python train.py --n_layer=9 --experts_per_token=1 --d_shared_expert=0 --activation="swiglu" --normalize_top_k=false --lr_router=0.00162 --tie_embeddings=false
Below are experts of layer 6 (counted from 0) of a mixture-of-experts language model. Rows are named router (the router's row for the expert), gate (a neuron's input weights, with its number), up (a neuron's input weights, with its number), down (a neuron's output weights, with its number) and show model dimensions 160-319. Each number is 50 + 10 x the weight over its row's rms, rounded and kept within 0 to 99.
Before each expert's rows: a language model's description of what the expert responds to; "raises" lists some tokens whose logits its average output raises strongly, later layers aside. This comes from a sample of Wikipedia text that the model never trained on.

# expert 10
What it handles: Word-initial first pieces. Opening pieces of words and names, such as Br, Pr, Tr, Bar, un, dis, inter, and r inside Eint'r'acht.
raises: "ac", "ab", "im", "m", "end", "enc"
router:39 49 55 37 52 55 42 52 39 47 51 29 56 54 50 57 55 60 56 60 45 53 50 36 70 67 59 46 74 42 65 42 59 46 53 58 50 49 42 37 44 44 43 34 54 34 37 53 51 55 39 68 37 31 41 47 48 58 61 52 61 45 42 44 55 53 38 40 53 44 62 34 61 66 60 47 44 60 46 44 66 51 50 63 50 48 61 45 63 49 44 57 45 58 48 40 72 51 51 55 47 47 58 50 28 40 49 42 65 63 64 56 42 61 54 55 52 66 39 43 32 57 39 45 48 51 45 31 39 48 55 53 68 43 46 60 64 56 48 42 53 67 36 66 37 56 46 45 45 37 42 44 45 61 57 57 44 41 44 40
gate0:47 53 48 53 57 52 46 47 59 51 44 30 49 57 55 54 36 51 68 31 52 64 59 57 47 57 53 40 46 46 51 39 75 50 39 67 59 57 50 51 51 59 50 54 47 46 45 37 49 31 51 40 54 38 44 49 55 40 48 68 52 42 53 46 64 38 35 61 64 47 48 51 41 64 55 59 33 53 60 50 56 54 52 47 49 49 60 49 56 57 57 31 36 48 47 52 40 39 59 52 40 41 58 62 45 52 26 36 44 47 56 55 56 44 51 50 51 57 32 55 46 43 36 38 47 49 57 36 60 55 61 51 56 39 46 57 33 46 57 57 32 56 48 62 54 37 52 46 35 50 40 43 53 61 55 47 58 47 56 35
up0:59 59 46 54 47 44 34 56 67 45 58 41 46 59 50 62 40 40 31 48 41 40 62 80 43 39 34 44 41 45 39 29 45 53 59 48 61 28 58 51 45 45 53 39 43 60 55 38 46 40 49 51 65 60 52 64 46 52 39 51 54 52 47 58 61 50 42 63 58 44 61 37 47 48 50 44 43 58 68 64 39 66 29 64 55 50 54 45 49 50 42 37 35 44 46 67 39 65 68 59 48 41 59 56 57 50 63 43 47 40 54 54 44 51 45 60 59 51 49 55 42 68 48 67 65 61 51 49 58 54 55 42 42 40 44 39 49 55 23 33 38 64 50 59 57 41 48 52 49 60 62 44 62 45 39 52 53 43 81 61
down0:34 47 50 71 55 42 78 55 54 64 43 46 43 58 46 47 25 47 52 41 56 45 37 44 45 58 53 60 40 64 43 54 37 37 46 54 58 45 48 78 51 58 52 46 48 57 40 57 74 62 44 59 43 59 46 47 40 66 52 69 31 43 39 63 58 39 39 55 53 36 57 44 36 40 48 45 63 43 42 52 45 49 52 36 38 41 43 38 66 66 60 63 50 63 46 39 62 58 58 54 51 57 49 49 51 51 31 41 64 50 67 54 39 42 45 59 55 58 70 27 50 62 38 56 47 53 56 41 50 44 45 55 50 68 33 49 73 53 56 50 39 58 44 38 54 39 48 59 39 49 45 64 64 52 42 48 51 53 50 37
gate1:45 65 50 66 47 52 46 57 24 35 50 43 54 63 54 57 53 58 58 64 32 31 54 56 40 62 73 54 68 53 42 35 56 53 49 42 49 53 46 55 62 48 50 58 53 41 49 48 41 55 54 42 39 56 50 44 34 49 41 45 62 57 50 46 43 46 51 46 46 61 54 54 47 47 57 47 67 48 60 54 66 46 52 50 40 46 65 82 82 43 49 41 47 58 41 58 52 44 24 48 47 55 53 50 57 50 50 41 63 66 50 40 24 66 52 66 47 69 54 58 45 57 41 54 58 54 50 46 46 62 56 50 53 50 50 51 68 66 43 48 50 41 48 60 48 55 50 37 42 51 44 54 50 57 53 47 46 64 42 66
up1:45 47 39 31 37 38 45 49 71 39 48 51 42 23 53 43 55 50 47 45 53 58 39 42 55 40 48 51 51 59 38 60 52 55 40 51 46 56 46 38 61 50 60 32 49 71 38 45 51 42 40 46 61 52 36 65 56 52 58 48 55 53 36 62 51 59 58 58 48 26 38 52 69 68 50 55 56 56 69 44 52 35 37 55 65 51 55 32 42 62 56 52 49 42 53 47 43 29 54 51 53 43 53 72 55 53 41 43 49 48 57 62 67 28 53 52 42 47 62 45 46 33 58 56 52 49 42 34 56 50 39 44 40 40 55 47 48 57 57 65 76 61 50 58 50 31 62 52 53 44 51 48 53 64 67 46 44 44 44 50
down1:58 44 51 65 50 45 45 47 75 41 43 49 47 48 47 47 42 45 32 26 45 55 46 57 69 47 59 37 63 49 59 35 46 44 37 53 36 50 57 63 57 58 39 54 42 41 48 65 45 60 44 57 54 50 41 51 40 45 59 58 49 40 54 48 36 61 55 50 56 41 39 66 47 48 52 30 45 33 46 70 41 70 40 55 45 37 73 60 59 39 43 40 53 50 26 56 49 52 48 53 60 52 55 67 42 54 67 62 53 45 48 44 51 34 63 52 49 58 49 65 58 45 61 57 64 47 62 60 40 42 42 70 43 52 57 35 56 41 57 54 60 38 76 53 65 48 64 52 65 45 65 60 45 51 50 37 51 52 38 69
gate2:48 54 55 47 48 55 65 43 47 47 62 52 41 54 42 70 59 43 54 61 40 31 45 31 37 57 80 76 55 50 50 49 62 51 66 42 48 54 39 46 63 49 57 36 40 56 45 39 60 49 46 59 60 45 49 59 39 41 46 60 55 42 57 54 37 45 68 53 36 47 87 59 52 68 56 55 54 49 32 43 46 43 44 53 46 31 47 34 55 53 58 40 40 54 42 24 49 40 52 55 54 39 47 43 42 45 54 51 50 36 46 50 60 53 50 50 63 40 45 46 45 35 50 54 65 53 40 57 44 40 56 45 54 39 38 45 57 43 63 52 57 62 56 56 56 49 62 60 58 58 50 50 54 51 43 35 52 36 43 50
up2:52 52 53 33 41 68 57 64 41 39 41 31 36 35 29 54 36 51 60 44 53 50 47 56 45 54 61 62 42 35 67 37 66 54 62 64 69 53 51 54 56 60 43 49 50 43 40 50 43 40 42 54 50 54 48 67 45 51 52 55 73 46 32 72 47 45 48 46 37 34 54 57 41 58 54 36 61 49 53 70 35 56 50 42 57 50 52 46 33 46 50 50 48 30 57 49 63 54 63 42 47 34 32 55 37 56 57 52 51 46 44 68 51 54 55 55 42 35 45 54 48 48 41 66 41 48 63 48 39 58 47 52 44 53 40 66 48 49 47 46 35 33 70 39 46 42 56 42 56 56 38 47 62 67 52 54 79 50 74 59
down2:43 47 54 59 48 34 46 46 52 55 58 49 47 53 40 58 53 31 50 60 44 56 51 59 70 54 45 36 57 33 48 47 30 49 43 43 34 49 42 55 44 49 50 28 52 53 49 61 44 42 35 46 49 65 46 66 62 55 54 48 62 63 29 55 50 46 47 35 55 52 52 50 59 49 48 31 45 50 42 47 49 55 57 50 51 56 56 47 48 34 52 57 41 46 66 61 58 53 46 65 49 39 53 50 43 33 54 60 54 71 55 45 53 65 53 60 44 49 41 38 35 56 52 36 39 50 57 56 53 37 65 61 62 50 56 49 67 57 72 48 51 66 62 54 49 30 68 42 60 50 50 53 54 71 56 50 60 40 34 38
gate3:68 62 45 49 52 59 42 67 52 53 47 37 62 40 50 52 45 52 37 48 57 40 60 42 52 50 56 43 50 45 41 50 49 52 56 33 55 57 59 49 44 63 67 41 48 44 40 46 42 50 52 50 46 44 60 57 43 54 52 46 58 59 75 34 55 59 39 61 30 59 59 56 45 44 37 52 38 57 40 44 50 42 42 42 70 62 53 43 44 52 52 36 58 51 44 61 42 54 52 46 39 57 37 61 54 56 30 45 51 50 60 44 54 65 53 39 32 60 35 50 35 58 41 57 48 44 50 74 56 46 33 54 47 35 54 44 42 34 43 42 43 38 51 50 43 55 37 49 34 48 45 58 48 79 55 55 63 36 51 45
up3:57 52 39 49 51 46 50 43 61 46 19 52 48 49 55 48 50 56 42 41 31 63 48 41 49 56 64 37 42 48 47 46 45 56 57 35 56 39 38 46 58 48 63 47 48 66 43 49 51 70 30 61 50 43 45 52 45 65 69 53 41 64 58 64 53 48 55 58 48 61 58 53 56 39 57 41 50 52 57 49 52 43 49 40 60 70 62 55 41 48 59 46 58 38 45 42 36 37 54 46 51 66 62 62 56 49 27 67 62 41 46 58 63 36 25 40 38 73 55 63 59 63 36 46 46 45 65 56 56 67 35 47 62 24 42 45 62 46 54 51 43 53 43 28 37 49 29 59 58 44 56 54 39 54 46 43 68 24 56 46
down3:44 41 48 41 40 60 49 53 68 48 40 64 61 55 44 67 44 43 48 39 47 56 36 35 51 41 69 42 58 52 44 47 37 33 47 47 41 61 46 69 51 46 53 50 48 31 33 52 61 30 65 60 39 18 69 31 44 35 63 63 54 61 44 46 53 45 39 67 51 55 61 57 32 50 48 53 42 59 70 48 44 52 51 42 56 57 60 48 28 56 49 29 55 56 48 62 42 37 56 43 58 67 62 43 51 45 49 57 50 40 60 47 38 61 36 35 46 45 52 59 37 36 56 52 66 44 46 50 53 47 54 36 43 48 51 41 45 43 26 38 58 44 80 53 48 56 59 45 54 39 43 61 29 37 60 45 56 53 49 51
gate4:51 60 39 55 50 68 50 55 77 63 40 49 49 56 35 65 43 37 56 35 40 54 45 71 43 44 38 53 54 47 75 51 62 65 52 49 64 59 57 59 37 52 56 37 41 61 47 35 49 63 60 48 42 45 40 48 59 53 49 70 40 45 62 54 57 38 53 53 42 41 46 39 54 44 58 38 56 67 52 45 55 75 43 54 37 51 42 52 73 55 46 46 41 30 54 55 48 52 30 41 37 43 48 55 57 63 45 29 46 56 65 36 53 49 53 48 59 45 56 45 51 58 56 46 47 49 50 47 32 64 64 52 44 66 50 54 60 55 41 58 45 54 55 50 43 48 54 50 55 36 54 46 29 67 37 59 36 54 58 42
up4:48 53 52 66 59 50 57 65 43 53 54 54 56 56 53 61 76 67 53 41 40 58 44 57 56 58 47 49 66 39 49 65 50 62 76 54 66 34 49 53 43 45 61 53 76 47 46 42 50 50 51 41 47 66 32 50 40 60 42 41 67 51 55 44 43 49 60 35 54 68 72 34 74 59 44 56 52 47 46 65 58 64 69 38 32 46 60 29 52 57 63 49 52 32 45 54 59 42 31 53 53 43 49 43 60 44 60 41 66 61 52 32 44 46 58 42 39 44 57 40 32 48 42 48 41 40 40 72 68 41 49 52 43 56 54 54 51 55 50 48 43 59 35 41 58 50 54 52 48 58 36 64 57 49 54 40 37 62 46 47
down4:48 65 65 50 31 58 55 54 58 30 50 41 43 50 47 41 59 30 46 36 64 56 47 58 43 46 57 49 47 62 31 50 47 54 49 56 55 70 58 30 27 60 43 34 42 64 42 54 62 38 43 55 56 38 34 41 42 38 51 59 52 47 36 54 58 62 58 32 60 41 46 59 42 32 47 43 44 45 56 48 38 50 42 56 57 56 50 58 35 44 48 61 61 45 55 62 44 52 50 62 56 57 60 65 45 50 64 57 59 59 58 53 60 36 56 61 54 47 40 41 49 58 70 36 52 48 41 66 47 50 56 36 65 38 45 48 45 39 51 38 37 53 59 29 37 51 59 63 47 58 64 52 42 49 33 58 47 29 56 44
gate5:60 40 61 53 76 44 47 50 28 57 55 44 53 46 46 42 46 53 50 39 41 53 63 31 37 71 38 42 53 49 55 46 48 48 68 61 45 64 51 57 49 54 34 55 49 53 43 50 62 39 56 57 65 43 63 57 49 55 35 59 54 45 54 49 53 36 54 53 50 60 60 59 31 49 35 47 43 58 25 58 54 43 49 55 46 60 39 44 71 35 55 38 51 64 55 51 50 39 48 51 42 52 56 65 45 45 49 50 56 41 47 57 49 62 37 54 66 64 48 46 36 75 68 52 55 74 60 48 50 60 47 29 44 43 42 53 40 53 43 42 57 43 48 48 49 59 57 54 24 60 48 46 45 57 49 56 54 52 55 47
up5:71 49 56 54 42 62 55 54 30 35 46 41 48 63 39 57 49 58 51 65 41 36 49 59 47 44 48 40 57 62 65 59 49 42 42 73 45 39 40 43 60 57 62 44 34 36 53 60 49 48 41 43 52 32 62 34 51 48 52 59 68 47 51 46 45 51 43 62 53 69 61 47 42 50 53 33 43 48 62 27 63 60 48 39 55 34 66 61 34 38 58 54 51 61 40 57 53 32 56 37 46 59 36 40 41 62 59 47 39 52 56 65 49 44 56 39 75 63 57 66 59 49 58 58 45 42 40 46 41 53 51 56 49 51 69 58 49 67 41 38 34 54 52 74 46 39 49 58 28 48 34 60 58 44 53 56 61 55 49 58
down5:55 48 45 46 56 35 39 60 51 53 50 47 67 56 55 47 49 50 57 52 32 51 55 32 64 60 58 60 47 60 49 37 71 55 40 54 43 62 62 42 53 59 55 59 67 54 44 43 48 65 60 40 50 53 90 49 63 41 47 45 31 40 35 47 41 38 58 54 50 53 50 58 53 61 60 44 45 53 51 49 32 44 47 63 55 67 40 41 39 36 59 29 57 57 34 57 45 53 47 30 41 66 56 54 40 54 36 48 58 51 50 52 60 44 74 55 66 32 48 44 35 50 44 43 45 53 37 42 51 55 49 50 45 57 37 44 54 41 41 41 46 69 60 41 40 67 50 55 35 37 34 42 56 59 63 56 60 41 46 56
gate6:59 39 56 30 50 40 51 45 63 44 56 37 65 34 53 49 54 37 54 58 49 68 50 63 46 47 42 51 42 36 51 42 69 64 40 53 58 54 54 57 44 51 56 42 58 57 58 40 44 56 45 43 57 59 33 48 57 33 50 58 53 71 39 32 48 46 47 44 45 47 56 43 51 57 52 54 60 40 44 59 60 50 57 60 41 59 37 49 42 50 59 62 67 38 65 58 53 42 55 40 46 55 63 56 51 58 42 58 62 51 50 51 46 39 65 43 61 73 50 32 40 30 63 35 74 50 72 44 35 51 48 51 54 31 66 22 30 42 37 61 50 42 43 55 50 60 48 44 60 37 46 50 49 60 48 53 33 46 44 57
up6:47 53 52 31 55 55 45 44 48 49 74 34 41 47 50 33 38 44 62 52 53 73 58 61 48 52 41 67 43 56 32 42 60 44 68 59 59 62 58 63 65 53 47 46 63 60 64 47 30 59 29 50 43 46 59 46 38 42 53 58 50 55 39 49 59 44 52 46 60 49 54 48 55 46 45 57 41 44 42 58 31 57 49 47 48 54 47 60 43 47 46 55 49 54 66 34 60 43 57 51 36 62 61 58 54 57 64 51 52 56 35 40 47 46 56 57 42 60 49 33 34 57 55 55 69 34 55 49 28 58 53 42 56 44 52 50 42 46 59 43 38 49 56 67 59 70 34 38 44 41 57 53 32 33 61 62 32 50 40 56
down6:40 64 40 50 34 41 47 53 47 72 56 56 49 61 61 41 13 64 51 47 45 53 38 51 59 50 46 68 56 52 51 47 44 56 45 50 60 41 49 35 42 63 60 53 62 55 52 65 53 50 46 58 51 52 57 46 64 41 57 45 50 67 51 42 47 55 40 50 43 43 51 56 33 36 60 41 42 62 62 48 60 57 59 45 75 41 53 44 47 49 44 48 47 45 75 58 44 55 65 41 53 47 64 53 31 39 37 73 53 61 47 51 49 60 45 49 40 63 51 59 37 58 49 38 51 41 44 45 50 47 56 52 53 46 54 46 54 63 64 40 48 59 24 53 40 40 60 52 27 39 65 50 43 40 46 37 44 22 49 49
gate7:61 49 57 64 55 69 39 59 41 50 54 56 50 71 58 51 44 61 37 43 47 43 73 52 34 55 66 33 31 58 62 45 57 48 46 51 47 41 42 50 51 72 54 54 65 41 52 49 40 57 60 52 65 44 57 49 51 40 61 78 55 47 49 37 54 46 41 51 56 43 55 50 54 56 43 43 36 56 33 56 56 40 62 38 44 39 54 29 49 41 55 53 29 50 42 53 49 48 49 37 42 43 40 41 57 38 37 49 68 56 44 37 40 58 58 48 21 73 57 35 43 46 58 49 54 69 51 51 42 43 44 37 62 57 60 56 56 62 46 46 53 39 58 50 44 38 55 42 41 55 58 50 48 61 45 45 66 31 67 29
up7:55 36 46 55 46 51 42 51 31 61 55 48 52 31 56 70 50 47 51 40 64 61 49 42 42 53 42 40 52 51 45 65 57 35 46 60 53 44 31 41 44 48 46 35 55 41 50 37 54 73 42 53 53 46 49 68 38 44 43 53 52 55 48 55 67 48 68 31 54 50 31 42 60 43 56 50 68 56 56 49 61 40 51 35 54 63 45 60 69 41 43 48 60 66 39 56 59 46 50 66 52 62 64 54 58 63 58 57 61 45 39 32 45 58 54 34 58 49 35 45 42 57 58 68 47 61 52 51 50 45 28 56 60 49 45 56 64 42 53 48 60 46 45 38 51 67 34 45 36 28 50 39 62 42 54 58 48 38 49 49
down7:43 69 50 63 52 50 67 56 44 57 58 47 46 80 69 53 58 65 53 43 44 54 47 43 67 82 47 51 50 50 49 52 44 58 51 52 49 40 54 28 36 55 35 44 44 72 50 49 54 29 36 49 44 32 37 60 43 41 57 52 48 54 67 56 32 54 44 46 59 34 45 53 40 48 44 52 50 67 49 40 51 44 33 47 54 66 34 47 41 52 51 58 43 47 58 63 46 59 54 42 40 39 52 62 62 56 61 49 63 46 49 37 54 64 66 68 53 43 67 46 63 50 46 37 52 56 52 34 50 57 51 28 40 52 61 47 57 57 58 51 48 58 65 53 70 44 45 59 53 45 50 40 38 51 39 52 53 67 65 46
gate8:44 42 43 44 35 36 45 67 58 49 51 29 44 37 51 50 42 42 44 45 40 60 56 70 62 45 34 50 52 57 56 69 48 50 59 40 45 46 70 47 65 70 38 45 81 45 61 31 52 48 59 39 58 42 43 51 69 36 43 43 54 49 48 52 47 51 60 38 56 44 51 65 51 57 50 47 33 52 37 51 37 67 49 52 34 62 32 52 51 37 53 50 37 31 41 23 70 41 52 43 50 63 57 52 65 32 45 37 32 34 47 61 37 52 44 53 44 64 61 48 31 46 34 55 52 60 50 35 37 53 45 28 47 55 51 46 44 58 46 47 58 50 43 54 44 69 59 51 59 58 53 41 38 61 51 33 55 64 51 51
up8:54 63 66 46 45 50 57 62 41 52 60 60 54 44 33 43 40 47 46 59 78 43 59 44 48 51 39 60 55 57 54 50 45 36 52 64 56 54 48 42 52 44 62 63 46 57 51 70 65 39 53 50 50 58 46 52 39 63 36 47 46 37 36 65 58 52 63 59 55 51 54 31 50 54 40 61 54 58 65 61 42 41 54 57 41 42 56 50 54 61 56 60 50 86 54 57 50 52 44 66 49 41 41 56 44 55 48 49 54 66 50 53 47 35 39 34 58 45 44 45 63 31 47 39 44 28 41 58 63 46 61 53 43 48 46 54 58 50 45 48 51 49 58 58 68 50 57 65 45 59 58 55 67 59 45 49 37 57 34 37
down8:54 51 44 65 57 48 55 52 37 54 51 44 34 48 53 52 39 41 53 54 61 37 53 53 46 56 20 53 45 43 50 41 59 45 67 46 66 58 51 33 61 49 50 65 50 51 47 48 42 46 39 57 55 65 53 62 33 50 62 51 41 43 24 37 41 78 36 47 57 66 51 40 58 47 39 57 34 65 56 62 71 52 53 50 55 46 49 58 53 43 42 53 49 31 51 60 45 40 51 60 53 55 47 55 50 67 69 39 50 67 43 53 60 54 48 41 67 55 40 56 59 64 39 52 63 50 51 48 47 50 46 45 66 47 42 43 43 41 62 51 46 50 31 28 57 70 53 56 52 51 64 39 54 48 40 57 47 45 45 58
gate9:28 55 53 47 47 63 55 40 48 37 46 47 52 45 43 39 55 48 60 60 37 47 61 52 58 60 44 65 72 31 56 54 68 54 43 44 66 55 43 58 55 59 54 34 56 49 57 30 53 55 58 50 60 23 39 43 42 35 55 42 48 51 52 50 39 41 44 49 38 67 46 67 38 64 54 55 40 58 60 54 46 52 41 48 42 63 49 38 63 69 54 47 45 79 47 52 44 49 30 36 33 52 62 43 30 52 55 49 46 53 51 40 41 52 43 46 35 75 51 38 29 45 45 59 48 53 56 50 47 43 61 52 43 45 67 43 46 41 51 46 49 53 51 48 67 67 41 36 66 32 63 64 41 47 44 40 52 59 42 66
up9:48 52 46 70 57 54 50 47 44 37 55 45 65 66 39 56 33 48 52 49 62 33 50 37 55 49 44 49 55 54 55 63 37 56 45 55 39 33 46 58 44 44 59 47 61 54 55 38 54 37 63 49 64 35 57 43 39 52 39 49 49 56 66 70 49 46 60 36 43 49 38 50 45 56 49 52 44 59 55 50 53 42 44 32 45 80 61 52 44 45 45 60 52 52 43 34 52 78 52 63 50 47 75 37 35 37 71 56 64 61 44 37 58 48 48 40 33 43 59 71 32 49 55 47 66 53 46 62 55 33 51 53 38 44 50 29 30 53 39 37 56 55 43 35 55 73 55 61 58 53 59 54 69 39 61 53 59 46 57 52
down9:54 46 37 48 62 69 43 46 34 67 33 42 67 60 45 49 62 63 25 56 40 45 33 51 61 61 59 44 44 47 75 44 46 46 68 37 35 57 42 54 59 44 54 35 61 51 53 40 50 40 47 66 60 59 39 51 55 46 37 41 51 61 55 54 47 70 38 30 54 41 52 52 69 55 40 62 48 48 73 49 57 45 70 33 60 51 41 58 56 47 53 34 53 51 44 40 42 46 51 36 58 55 47 50 46 46 39 62 41 38 59 43 45 57 46 64 30 65 42 66 46 44 55 54 58 48 60 67 45 60 66 44 33 50 45 53 43 44 52 52 64 51 50 64 58 65 45 56 41 38 49 60 50 49 51 54 55 36 44 43
gate10:39 58 44 38 53 66 44 55 40 49 53 59 51 42 61 48 48 50 57 55 61 51 63 40 51 68 56 68 51 45 58 65 41 32 34 54 44 45 42 54 55 57 42 37 56 65 51 39 44 46 36 60 45 45 52 52 64 54 49 55 50 57 62 41 39 70 61 46 47 57 48 43 57 62 63 36 50 51 42 61 49 51 55 44 43 56 41 50 47 54 60 34 66 46 56 43 33 56 55 56 44 50 64 53 55 45 79 40 45 52 59 42 24 77 44 40 57 56 42 49 43 68 49 40 50 50 55 38 35 48 52 34 51 38 60 35 45 60 51 52 48 55 57 42 38 55 64 46 60 62 46 31 53 43 49 66 40 42 57 32
up10:48 48 50 40 49 56 45 56 44 40 46 56 51 37 56 42 53 55 61 66 54 36 60 47 64 51 53 49 53 40 59 52 43 51 28 54 49 47 68 72 69 42 47 34 49 56 50 63 50 47 46 31 52 45 37 57 63 55 52 53 44 53 46 43 49 54 57 49 45 61 58 51 58 67 65 57 42 30 57 54 61 40 62 38 47 49 55 34 41 41 62 43 61 40 37 53 37 61 60 41 59 41 38 52 32 58 68 48 70 52 62 30 37 42 69 48 57 51 45 37 42 44 44 34 51 54 48 49 39 38 51 40 54 46 53 49 46 50 38 80 48 49 36 43 53 57 61 25 58 56 40 67 53 53 50 33 55 45 54 33
down10:56 55 48 40 51 67 49 52 56 67 31 62 58 34 43 45 45 54 53 49 54 61 60 50 51 47 51 60 46 45 62 39 50 43 40 47 60 60 50 62 44 61 32 64 64 37 33 64 68 48 51 45 51 46 56 64 54 50 42 52 44 48 47 56 46 44 38 47 48 49 63 44 35 33 46 53 61 36 78 64 70 43 43 49 48 70 38 48 41 56 64 70 57 36 46 52 39 54 41 33 49 40 43 30 40 70 37 32 62 60 52 51 47 58 45 71 53 48 68 46 52 51 41 59 58 59 53 54 57 44 46 47 42 51 34 55 61 61 50 52 64 60 47 55 67 51 83 34 52 53 47 47 34 52 55 60 64 58 51 49
gate11:49 57 52 47 25 43 58 61 73 29 35 54 50 48 45 44 32 52 53 54 43 41 54 47 49 49 58 52 59 52 50 45 42 41 40 63 35 51 48 40 43 43 40 50 38 52 49 43 51 71 40 42 60 55 50 16 29 35 48 50 52 65 64 44 62 49 60 42 59 53 52 50 56 71 67 52 51 61 60 43 52 47 66 62 50 49 38 37 46 47 46 22 47 33 58 57 47 54 52 54 54 64 53 43 45 31 45 45 63 58 36 30 50 58 57 57 45 63 46 39 58 46 39 50 44 64 53 34 49 37 58 56 38 58 47 55 51 59 42 59 64 46 40 62 59 40 50 43 58 42 48 50 47 53 70 46 43 59 47 56
up11:49 61 38 48 67 71 53 59 53 48 58 43 50 62 64 45 53 53 48 49 56 45 50 60 51 45 57 57 57 47 41 53 60 37 52 40 51 49 62 44 61 42 65 47 56 50 52 43 33 43 14 65 46 44 46 42 41 32 72 32 64 26 45 38 48 30 45 54 72 43 64 35 52 50 67 40 40 48 44 42 54 34 47 44 77 50 53 29 40 44 51 44 50 34 38 49 34 54 40 54 48 48 54 42 60 40 59 39 50 48 44 54 57 58 46 59 39 50 50 45 59 27 67 56 61 43 51 74 44 45 45 52 48 51 54 67 52 46 56 57 49 45 56 58 59 63 48 60 51 31 43 47 52 40 51 53 50 36 47 40
down11:49 43 42 32 55 37 76 46 54 48 52 54 52 26 44 31 48 53 42 42 41 47 55 53 63 52 63 35 36 52 47 37 54 40 53 51 46 54 47 57 73 41 53 61 48 42 56 33 57 38 36 43 55 48 44 71 34 77 54 41 67 55 34 50 65 58 49 55 49 60 47 45 47 39 64 50 49 34 33 58 60 56 51 39 42 64 52 49 54 55 50 58 45 46 26 37 29 51 52 54 67 39 41 66 41 33 58 44 66 59 27 48 49 47 57 59 48 42 57 52 61 49 42 59 37 56 39 64 54 37 47 46 65 59 47 59 53 41 46 47 38 44 68 64 40 57 67 41 37 60 51 44 54 58 45 36 47 36 67 44
gate12:51 54 70 39 30 43 44 36 45 32 30 38 67 61 38 48 68 29 45 50 47 48 52 30 48 53 59 25 40 48 48 47 45 44 43 39 67 41 43 48 43 41 62 51 53 56 49 59 64 62 50 39 50 57 51 60 77 40 54 42 43 44 43 51 63 37 54 41 43 45 47 46 62 68 68 69 62 40 49 46 40 57 37 64 54 47 46 49 74 44 41 40 56 59 48 55 51 70 29 45 60 60 55 46 31 45 45 62 55 45 54 34 49 57 57 55 51 50 52 52 54 58 64 61 56 52 52 25 28 42 44 63 65 47 68 55 41 47 50 50 40 54 54 58 26 63 48 53 53 55 50 57 42 70 38 45 54 68 36 52
up12:63 62 56 44 65 59 62 55 55 54 57 70 46 48 50 42 55 70 55 46 57 40 44 54 48 54 38 69 55 46 48 55 43 58 47 65 38 50 51 40 42 61 45 49 41 34 40 47 37 44 45 50 45 36 32 28 39 52 38 45 51 55 55 45 43 53 56 56 57 32 47 46 50 53 44 52 35 60 54 55 75 43 55 29 45 57 62 52 36 41 44 52 31 37 57 37 39 52 60 69 40 43 44 58 62 54 46 50 37 44 40 45 33 38 56 59 50 46 49 45 34 52 52 45 41 60 53 57 55 46 83 35 44 52 42 41 41 58 53 53 63 46 55 55 60 48 55 49 36 53 51 44 68 45 79 53 45 47 67 67
down12:49 49 56 40 33 69 56 54 59 55 40 56 34 44 48 35 53 59 52 59 50 64 43 73 38 44 41 54 46 43 38 59 57 69 54 59 56 44 56 42 56 48 43 62 48 45 62 67 38 46 56 49 44 54 40 43 60 61 63 75 34 53 51 57 41 53 57 49 65 46 42 66 44 71 50 43 33 35 43 49 48 50 55 47 41 43 58 40 53 31 45 39 54 45 48 57 43 43 57 43 65 48 39 52 52 51 47 41 49 46 40 36 34 54 48 49 43 44 47 62 40 53 55 45 39 50 51 57 49 55 42 45 39 63 53 44 51 61 49 42 73 46 59 32 45 46 50 51 33 40 46 43 49 39 49 48 53 41 56 46
gate13:49 62 49 54 45 38 45 50 43 50 60 53 53 49 66 57 41 86 43 67 38 47 53 43 51 54 56 37 66 59 50 70 42 52 54 48 46 39 59 46 61 46 44 44 60 43 48 40 40 52 40 57 39 61 50 41 43 49 52 51 43 72 61 48 68 59 62 63 49 45 34 61 38 49 39 59 54 50 43 48 46 62 61 58 38 53 48 45 55 32 50 54 30 66 69 70 49 38 47 56 67 59 57 34 37 35 49 52 57 60 65 42 55 34 49 47 47 49 48 33 55 65 48 42 54 53 52 41 24 47 49 58 55 25 45 60 50 45 62 37 47 51 33 48 62 53 40 43 48 28 44 62 54 48 45 41 52 53 53 47
up13:66 52 49 48 39 60 41 35 41 55 65 41 48 61 36 41 58 65 46 57 37 57 61 36 69 34 54 48 51 50 61 62 38 30 57 42 58 21 63 44 59 54 45 43 75 38 37 44 48 51 43 61 45 55 58 55 56 67 59 47 55 62 45 64 73 77 52 33 42 58 35 57 41 50 36 51 45 58 33 58 48 44 52 44 35 33 38 45 64 31 51 48 45 47 56 54 31 43 51 63 52 55 36 32 32 42 52 42 40 41 64 48 51 54 38 69 73 50 49 47 62 47 54 54 54 61 37 53 42 55 57 38 50 40 57 53 60 53 58 47 44 58 38 54 55 45 43 42 25 42 36 51 56 55 47 57 53 52 52 68
down13:51 45 39 59 64 54 42 55 53 59 58 44 41 48 40 33 45 45 47 41 54 79 31 44 60 60 44 35 36 66 51 32 58 60 40 54 34 56 67 52 40 42 46 75 51 63 55 46 48 25 40 47 46 38 48 56 55 66 51 50 41 55 55 58 44 44 48 41 25 69 25 56 39 55 40 65 33 61 58 36 52 47 59 34 35 55 46 31 57 62 60 38 46 48 50 52 24 59 45 43 44 51 58 45 59 52 57 47 50 56 50 44 57 60 63 48 54 50 34 50 40 44 59 56 57 57 40 39 56 52 44 38 45 62 56 49 54 37 40 67 39 50 63 53 49 66 58 54 47 67 67 62 55 45 74 53 32 48 56 48